From a checkpoint of a small mixture-of-experts model trained on Wikipedia.
Size: 14 layers, width 192, vocabulary 8192, 28.4M parameters.
Experts: 48 experts in each of 13 layers, 4 picks a token, a softmax router, a shared expert of 64 neurons.
Below are experts of layer 7 (counted from 0) of a mixture-of-experts language model. Rows are named router (the router's row for the expert), gate (a neuron's input weights, with its number), up (a neuron's input weights, with its number) and show model dimensions 0-31. Each number is 50 + 12 x the weight over its row's rms, rounded and kept within 0 to 99.
Before each expert's rows: "mostly gets" lists some tokens that are sent to it at least half of the time. This comes from a sample of Wikipedia text that the model never trained on.

# expert 35
mostly gets: " War", " war", " Kingdom", " University", " Le", " Star"
router:50 36 69 37 43 54 43 46 35 27 59 43 25 35 64 47 53 35 57 71 43 44 50 26 49 44 43 45 59 28 42 40
gate0:43 63 49 57 46 43 31 44 44 68 44 60 53 55 67 33 50 28 46 62 44 50 44 40 60 70 44 34 62 72 64 42
up0:65 51 50 66 51 49 59 57 46 62 68 54 52 83 67 44 72 29 50 55 34 35 68 52 70 47 41 60 58 63 52 34
gate1:71 67 66 43 52 38 38 46 53 51 56 54 33 28 49 27 57 69 55 58 59 56 43 45 44 38 41 37 42 53 27 52
up1:28 34 35 57 51 58 58 51 50 43 44 47 71 72 54 73 40 33 45 37 39 45 50 51 58 63 59 62 57 52 71 50
gate2:50 35 66 53 43 27 53 41 54 53 55 27 57 58 60 40 57 33 56 62 38 61 46 44 55 59 35 74 51 36 64 27
up2:51 35 66 53 44 31 47 45 52 46 54 33 56 61 63 42 55 37 54 62 37 66 49 42 55 64 33 65 50 39 62 28
gate3:31 58 64 74 60 40 47 74 45 30 53 41 60 79 50 44 46 45 67 61 47 66 63 74 61 69 49 54 58 54 45 38
up3:59 45 47 31 43 47 57 23 67 64 47 52 42 22 40 61 50 69 47 35 48 30 42 37 31 32 47 39 45 52 59 58
gate4:37 46 49 55 65 55 28 82 58 61 61 52 72 39 51 61 52 61 36 44 63 53 54 18 48 44 46 67 54 39 48 62
up4:63 72 60 41 35 52 64 24 44 54 48 50 38 67 52 52 48 44 68 55 39 39 42 80 63 65 54 34 37 73 53 31
gate5:46 59 45 25 64 46 30 44 55 46 66 43 56 55 39 46 56 66 47 43 47 54 59 50 56 66 62 45 46 30 44 37
up5:52 38 57 78 35 51 68 60 49 55 29 54 47 42 59 57 43 36 54 59 54 44 44 51 45 34 40 60 57 72 58 63
gate6:58 63 56 61 35 45 43 22 55 21 33 46 23 64 23 50 53 53 51 59 39 54 68 61 47 56 54 59 44 37 48 55
up6:66 48 44 58 73 67 54 69 63 59 41 54 50 46 54 43 37 65 34 57 29 37 45 57 71 53 63 52 51 44 37 62
gate7:60 39 75 33 61 33 56 51 78 48 50 56 44 39 41 60 42 46 52 48 69 65 52 60 38 41 24 49 57 33 41 70
up7:62 36 79 32 59 36 59 52 79 47 51 52 38 40 42 52 40 47 56 49 67 62 48 63 37 38 26 51 57 32 43 73
gate8:46 39 51 65 40 33 40 34 33 46 33 47 41 70 28 51 53 51 47 34 76 23 43 45 38 41 56 41 45 46 43 38
up8:45 39 53 61 39 35 38 34 31 48 32 49 42 70 24 50 53 50 52 33 76 26 44 47 38 45 53 42 46 46 42 37
gate9:48 47 41 59 44 69 54 45 59 57 50 40 50 58 63 57 44 55 44 55 36 65 75 50 61 33 46 53 43 44 48 42
up9:52 45 37 59 49 71 55 42 54 51 55 38 49 55 60 57 37 57 40 62 41 62 66 51 57 36 47 59 37 43 53 47
gate10:33 37 62 35 59 55 36 42 45 47 48 42 47 41 58 55 50 51 60 38 56 39 52 39 76 48 51 48 75 40 52 44
up10:29 43 64 35 61 56 36 41 50 47 48 43 46 43 59 53 49 55 62 39 53 40 48 39 72 49 48 47 68 42 53 43
gate11:46 50 56 51 30 44 54 57 50 69 39 60 37 43 48 40 34 47 41 41 39 55 45 56 42 41 57 40 54 51 60 65
up11:54 51 41 53 71 55 50 42 52 28 64 41 69 54 52 56 66 50 62 60 63 44 50 44 55 58 40 65 44 51 40 38
gate12:38 34 65 38 58 31 38 34 43 65 57 66 54 52 16 48 49 38 59 65 55 43 62 55 57 62 22 56 45 42 63 25
up12:48 68 40 54 36 64 56 56 59 30 39 46 49 57 81 49 49 58 43 28 43 49 45 45 46 39 67 39 53 56 54 64
gate13:51 50 44 36 55 50 63 42 67 28 46 29 37 61 44 65 40 37 72 59 70 46 54 47 36 50 20 69 61 42 38 78
up13:51 51 57 65 46 50 43 58 30 72 47 66 63 39 59 32 60 58 32 36 29 52 40 59 62 48 83 37 39 61 67 23
gate14:63 39 47 41 45 55 57 68 58 53 48 61 52 21 58 46 51 68 25 48 49 61 58 48 31 50 30 53 75 53 44 56
up14:58 36 37 42 43 52 60 65 62 57 49 66 48 19 57 50 51 65 22 51 49 58 54 56 24 50 27 49 74 49 42 57
gate15:44 46 40 63 28 36 29 74 53 50 56 51 34 64 38 51 48 46 52 50 39 40 42 73 56 59 39 54 65 20 38 32
up15:43 50 42 72 28 39 30 68 51 51 54 56 39 62 39 47 42 45 50 49 41 42 40 74 58 57 37 59 66 25 34 36
gate16:49 46 53 46 41 66 62 31 36 77 52 42 31 58 47 61 55 38 33 54 57 58 58 55 60 38 29 55 65 26 64 31
up16:51 54 62 54 56 49 43 70 60 21 44 53 58 34 48 41 44 66 65 40 43 48 39 39 39 56 76 47 36 73 41 69
gate17:32 54 52 43 45 57 70 45 24 41 54 44 48 54 53 56 43 46 54 42 58 55 60 55 57 68 61 58 51 52 40 52
up17:34 57 55 38 47 58 74 48 23 33 54 43 50 50 49 47 36 47 56 41 58 52 52 53 51 68 59 57 47 52 39 61
gate18:70 37 29 52 49 53 42 42 42 40 21 34 57 72 56 45 41 50 34 58 24 37 52 60 65 60 50 38 51 75 49 50
up18:64 36 30 53 52 51 36 40 49 38 18 37 52 67 60 46 43 49 31 56 24 41 51 58 70 60 51 38 50 77 50 51
gate19:51 48 46 52 32 37 55 45 42 66 64 29 51 44 47 66 36 44 62 47 58 52 41 62 35 65 73 53 44 55 61 70
up19:52 53 52 52 63 61 48 55 61 35 40 77 47 55 56 35 62 51 42 47 47 46 60 37 63 37 30 49 55 45 38 34
gate20:44 52 44 50 79 52 45 38 34 60 55 63 48 51 66 43 23 59 50 69 63 29 19 46 39 51 43 51 57 52 53 35
up20:49 47 53 51 23 47 54 63 68 44 51 37 48 44 28 55 72 48 53 26 39 72 81 56 68 48 58 52 41 51 47 59
gate21:49 45 44 49 34 66 46 61 41 06 50 34 63 40 52 35 63 64 46 56 60 56 32 42 43 60 68 26 63 42 43 49
up21:48 41 40 51 34 73 43 61 41 07 50 34 54 40 57 33 64 64 49 57 60 56 29 44 46 64 68 26 61 41 44 54
gate22:47 46 52 33 69 28 35 36 50 48 23 44 46 33 47 53 56 39 36 46 45 56 66 37 28 64 55 45 56 54 74 52
up22:49 47 53 47 66 25 44 29 55 54 19 51 50 29 47 53 64 37 37 52 47 56 56 40 30 65 47 52 70 58 76 52
gate23:56 70 55 64 18 51 58 52 62 41 70 24 27 50 34 33 56 54 41 68 61 41 23 48 49 47 58 35 59 45 43 42
up23:48 41 49 36 83 39 43 43 30 56 43 80 65 41 51 66 44 42 63 33 33 50 68 54 53 59 46 61 46 55 54 56
gate24:46 64 79 48 31 21 57 54 23 51 61 70 57 65 58 27 54 76 73 60 64 32 54 43 25 55 53 43 42 50 44 60
up24:47 64 75 48 38 29 64 55 26 53 66 71 59 63 61 26 53 70 72 64 65 32 51 40 26 52 57 46 37 44 40 54
gate25:53 29 37 51 56 54 39 44 44 46 79 42 55 40 47 52 55 50 44 16 37 45 38 31 54 51 61 51 44 28 70 72
up25:37 40 30 46 34 70 53 50 60 42 55 44 41 58 42 44 64 48 58 25 42 51 43 25 49 39 49 56 56 43 88 76
gate26:52 62 44 37 50 40 36 59 46 38 55 42 35 29 44 61 62 42 33 45 65 63 42 36 43 42 37 48 55 56 50 59
up26:64 21 63 59 52 57 59 39 55 63 61 52 63 67 61 53 32 46 70 68 41 41 50 63 72 60 64 46 45 38 53 36
gate27:66 56 36 27 40 25 30 45 41 52 45 41 30 51 45 35 44 62 38 39 26 35 53 38 50 61 59 42 39 57 29 42
up27:42 41 71 70 61 72 75 55 57 51 55 57 65 44 53 64 53 39 56 58 79 66 46 63 50 41 41 56 61 46 68 55
gate28:50 45 40 47 52 48 52 42 39 45 56 44 61 39 36 36 60 44 39 37 39 56 54 47 42 30 29 37 40 43 61 40
up28:55 45 45 43 55 50 54 41 36 52 58 44 70 38 37 38 61 46 40 38 34 50 51 47 47 30 32 40 42 44 60 44
gate29:36 60 48 59 44 57 32 53 34 50 52 44 51 35 54 68 41 26 54 51 76 53 51 36 61 35 44 54 47 61 48 70
up29:64 42 41 50 44 54 74 56 59 44 51 44 53 50 46 34 44 66 50 54 42 57 39 70 27 55 70 53 49 44 51 27
gate30:60 42 43 46 46 54 45 51 60 34 52 49 52 44 27 59 58 38 50 43 47 53 59 35 30 55 29 62 41 51 45 66
up30:55 45 45 46 50 50 36 62 57 35 46 49 58 45 32 61 55 42 48 48 49 50 60 28 31 58 29 69 38 56 48 61
gate31:64 48 22 56 71 70 53 66 66 41 49 62 51 27 36 56 57 45 46 64 66 62 51 55 39 41 47 47 59 35 34 45
up31:47 37 39 36 53 44 41 55 16 74 65 67 31 52 67 55 67 33 51 66 67 45 59 33 44 52 48 48 59 33 61 35
gate32:55 45 61 69 34 34 42 50 51 57 45 41 59 54 61 38 59 53 67 45 53 35 44 39 64 27 54 55 50 47 46 47
up32:73 54 51 55 69 38 55 69 51 61 65 50 52 42 38 49 29 52 37 47 35 63 64 54 38 60 36 55 40 61 60 47
gate33:52 38 46 23 46 37 58 51 48 39 41 55 41 45 60 24 47 51 51 46 52 55 78 46 52 65 36 52 59 43 34 67
up33:60 46 41 21 54 37 55 61 52 38 38 50 42 45 55 31 45 51 60 40 51 47 74 37 48 62 27 56 58 38 30 66
gate34:43 56 52 52 54 32 65 78 40 49 58 66 40 31 44 62 50 54 55 52 61 46 37 48 41 39 45 32 52 35 60 60
up34:54 38 42 48 45 76 31 22 56 48 42 30 57 65 56 41 53 48 44 45 39 59 60 47 55 55 54 67 50 61 40 40
gate35:59 48 42 52 29 52 55 78 48 58 63 22 71 40 55 44 28 24 61 59 54 37 38 37 68 54 43 49 57 44 62 28
up35:54 75 53 37 51 69 50 53 57 49 41 39 77 60 53 43 50 42 45 72 53 55 35 46 61 60 64 63 75 50 53 51
gate36:44 51 60 50 26 37 72 54 44 56 66 51 47 26 59 28 38 52 46 20 31 34 63 41 50 62 64 64 58 46 60 42
up36:56 47 44 51 78 58 35 43 52 45 26 45 57 64 47 77 59 47 45 85 61 69 32 68 45 46 35 44 47 53 44 66
gate37:46 41 38 41 81 74 53 75 56 45 58 56 52 64 45 89 50 58 58 42 55 44 51 42 56 56 52 45 54 44 26 63
up37:60 53 54 49 16 34 41 45 56 54 61 40 54 42 65 38 46 47 59 48 45 44 48 52 36 57 58 68 55 44 56 40
gate38:64 47 69 50 56 63 43 27 42 32 49 49 54 55 45 63 59 57 47 41 25 72 60 59 70 53 54 51 33 33 49 50
up38:60 47 71 51 57 63 40 23 38 30 47 48 62 60 43 65 59 56 53 50 21 72 57 58 62 55 48 44 32 32 52 54
gate39:66 42 65 48 37 49 46 48 48 67 46 28 49 65 36 62 45 31 52 50 55 47 51 46 67 66 53 30 45 32 68 43
up39:33 64 36 53 63 50 45 53 51 38 57 71 54 43 66 41 57 66 52 61 50 53 52 62 34 29 49 60 57 65 37 60
gate40:42 32 50 56 40 70 52 83 44 59 48 51 41 55 92 47 57 35 65 49 68 49 53 20 54 52 48 47 59 73 59 60
up40:59 68 49 48 58 35 48 20 61 42 48 50 58 44 07 57 45 64 33 45 32 52 45 73 45 51 51 53 43 28 40 41
gate41:66 49 37 52 56 56 37 57 63 56 56 51 35 46 55 62 50 42 60 82 41 40 41 48 44 17 43 39 67 26 42 49
up41:70 46 37 54 56 57 42 55 59 57 58 56 37 46 57 59 45 44 61 82 41 35 45 44 41 19 42 42 71 28 35 48
gate42:46 67 50 68 71 58 50 53 63 36 55 49 61 48 58 40 45 54 58 48 27 45 29 46 65 74 53 55 49 39 45 51
up42:48 42 53 31 38 39 44 45 38 61 48 57 45 53 45 59 52 45 49 47 68 61 68 55 34 30 44 47 49 59 62 44
gate43:42 45 58 37 71 66 55 41 19 54 42 52 56 52 47 71 50 25 48 50 55 52 51 43 49 64 46 58 54 58 69 45
up43:53 59 43 59 38 37 38 62 73 49 58 36 39 58 53 25 42 75 59 48 47 42 54 57 49 34 50 42 41 43 29 50
gate44:50 57 65 59 64 54 41 48 39 45 48 40 35 58 51 61 49 52 61 75 53 65 51 65 61 23 55 77 77 57 55 59
up44:27 43 55 57 32 40 33 68 41 52 53 67 57 44 56 56 39 30 55 61 56 32 40 46 03 59 45 52 32 53 55 52
gate45:46 58 28 61 60 34 35 50 32 75 46 53 25 34 60 45 58 61 57 55 37 28 42 44 55 61 30 53 57 60 38 49
up45:54 42 75 41 42 65 67 57 67 30 56 49 73 62 36 55 41 37 41 44 69 68 59 54 44 44 70 43 43 35 59 51
gate46:48 65 47 47 47 47 50 60 53 50 43 54 44 39 63 61 45 38 54 47 70 34 62 42 51 59 56 37 41 55 52 34
up46:32 46 51 61 59 40 34 42 49 52 51 71 74 43 41 14 44 49 70 51 44 35 50 52 48 66 71 41 37 42 69 50
gate47:53 69 50 41 54 55 51 47 48 30 48 36 42 29 70 42 51 55 51 55 51 53 48 21 44 44 44 55 54 36 51 46
up47:49 32 44 69 48 46 53 53 50 74 50 64 55 73 33 59 43 48 48 37 50 43 58 81 57 49 52 46 40 70 47 58
gate48:42 30 55 38 46 65 47 43 58 43 53 44 48 51 51 63 51 42 40 47 38 66 42 44 21 44 60 46 43 31 58 40
up48:60 71 43 66 55 39 53 55 41 58 45 58 52 55 52 33 48 56 58 57 63 42 58 52 79 61 29 49 53 71 43 62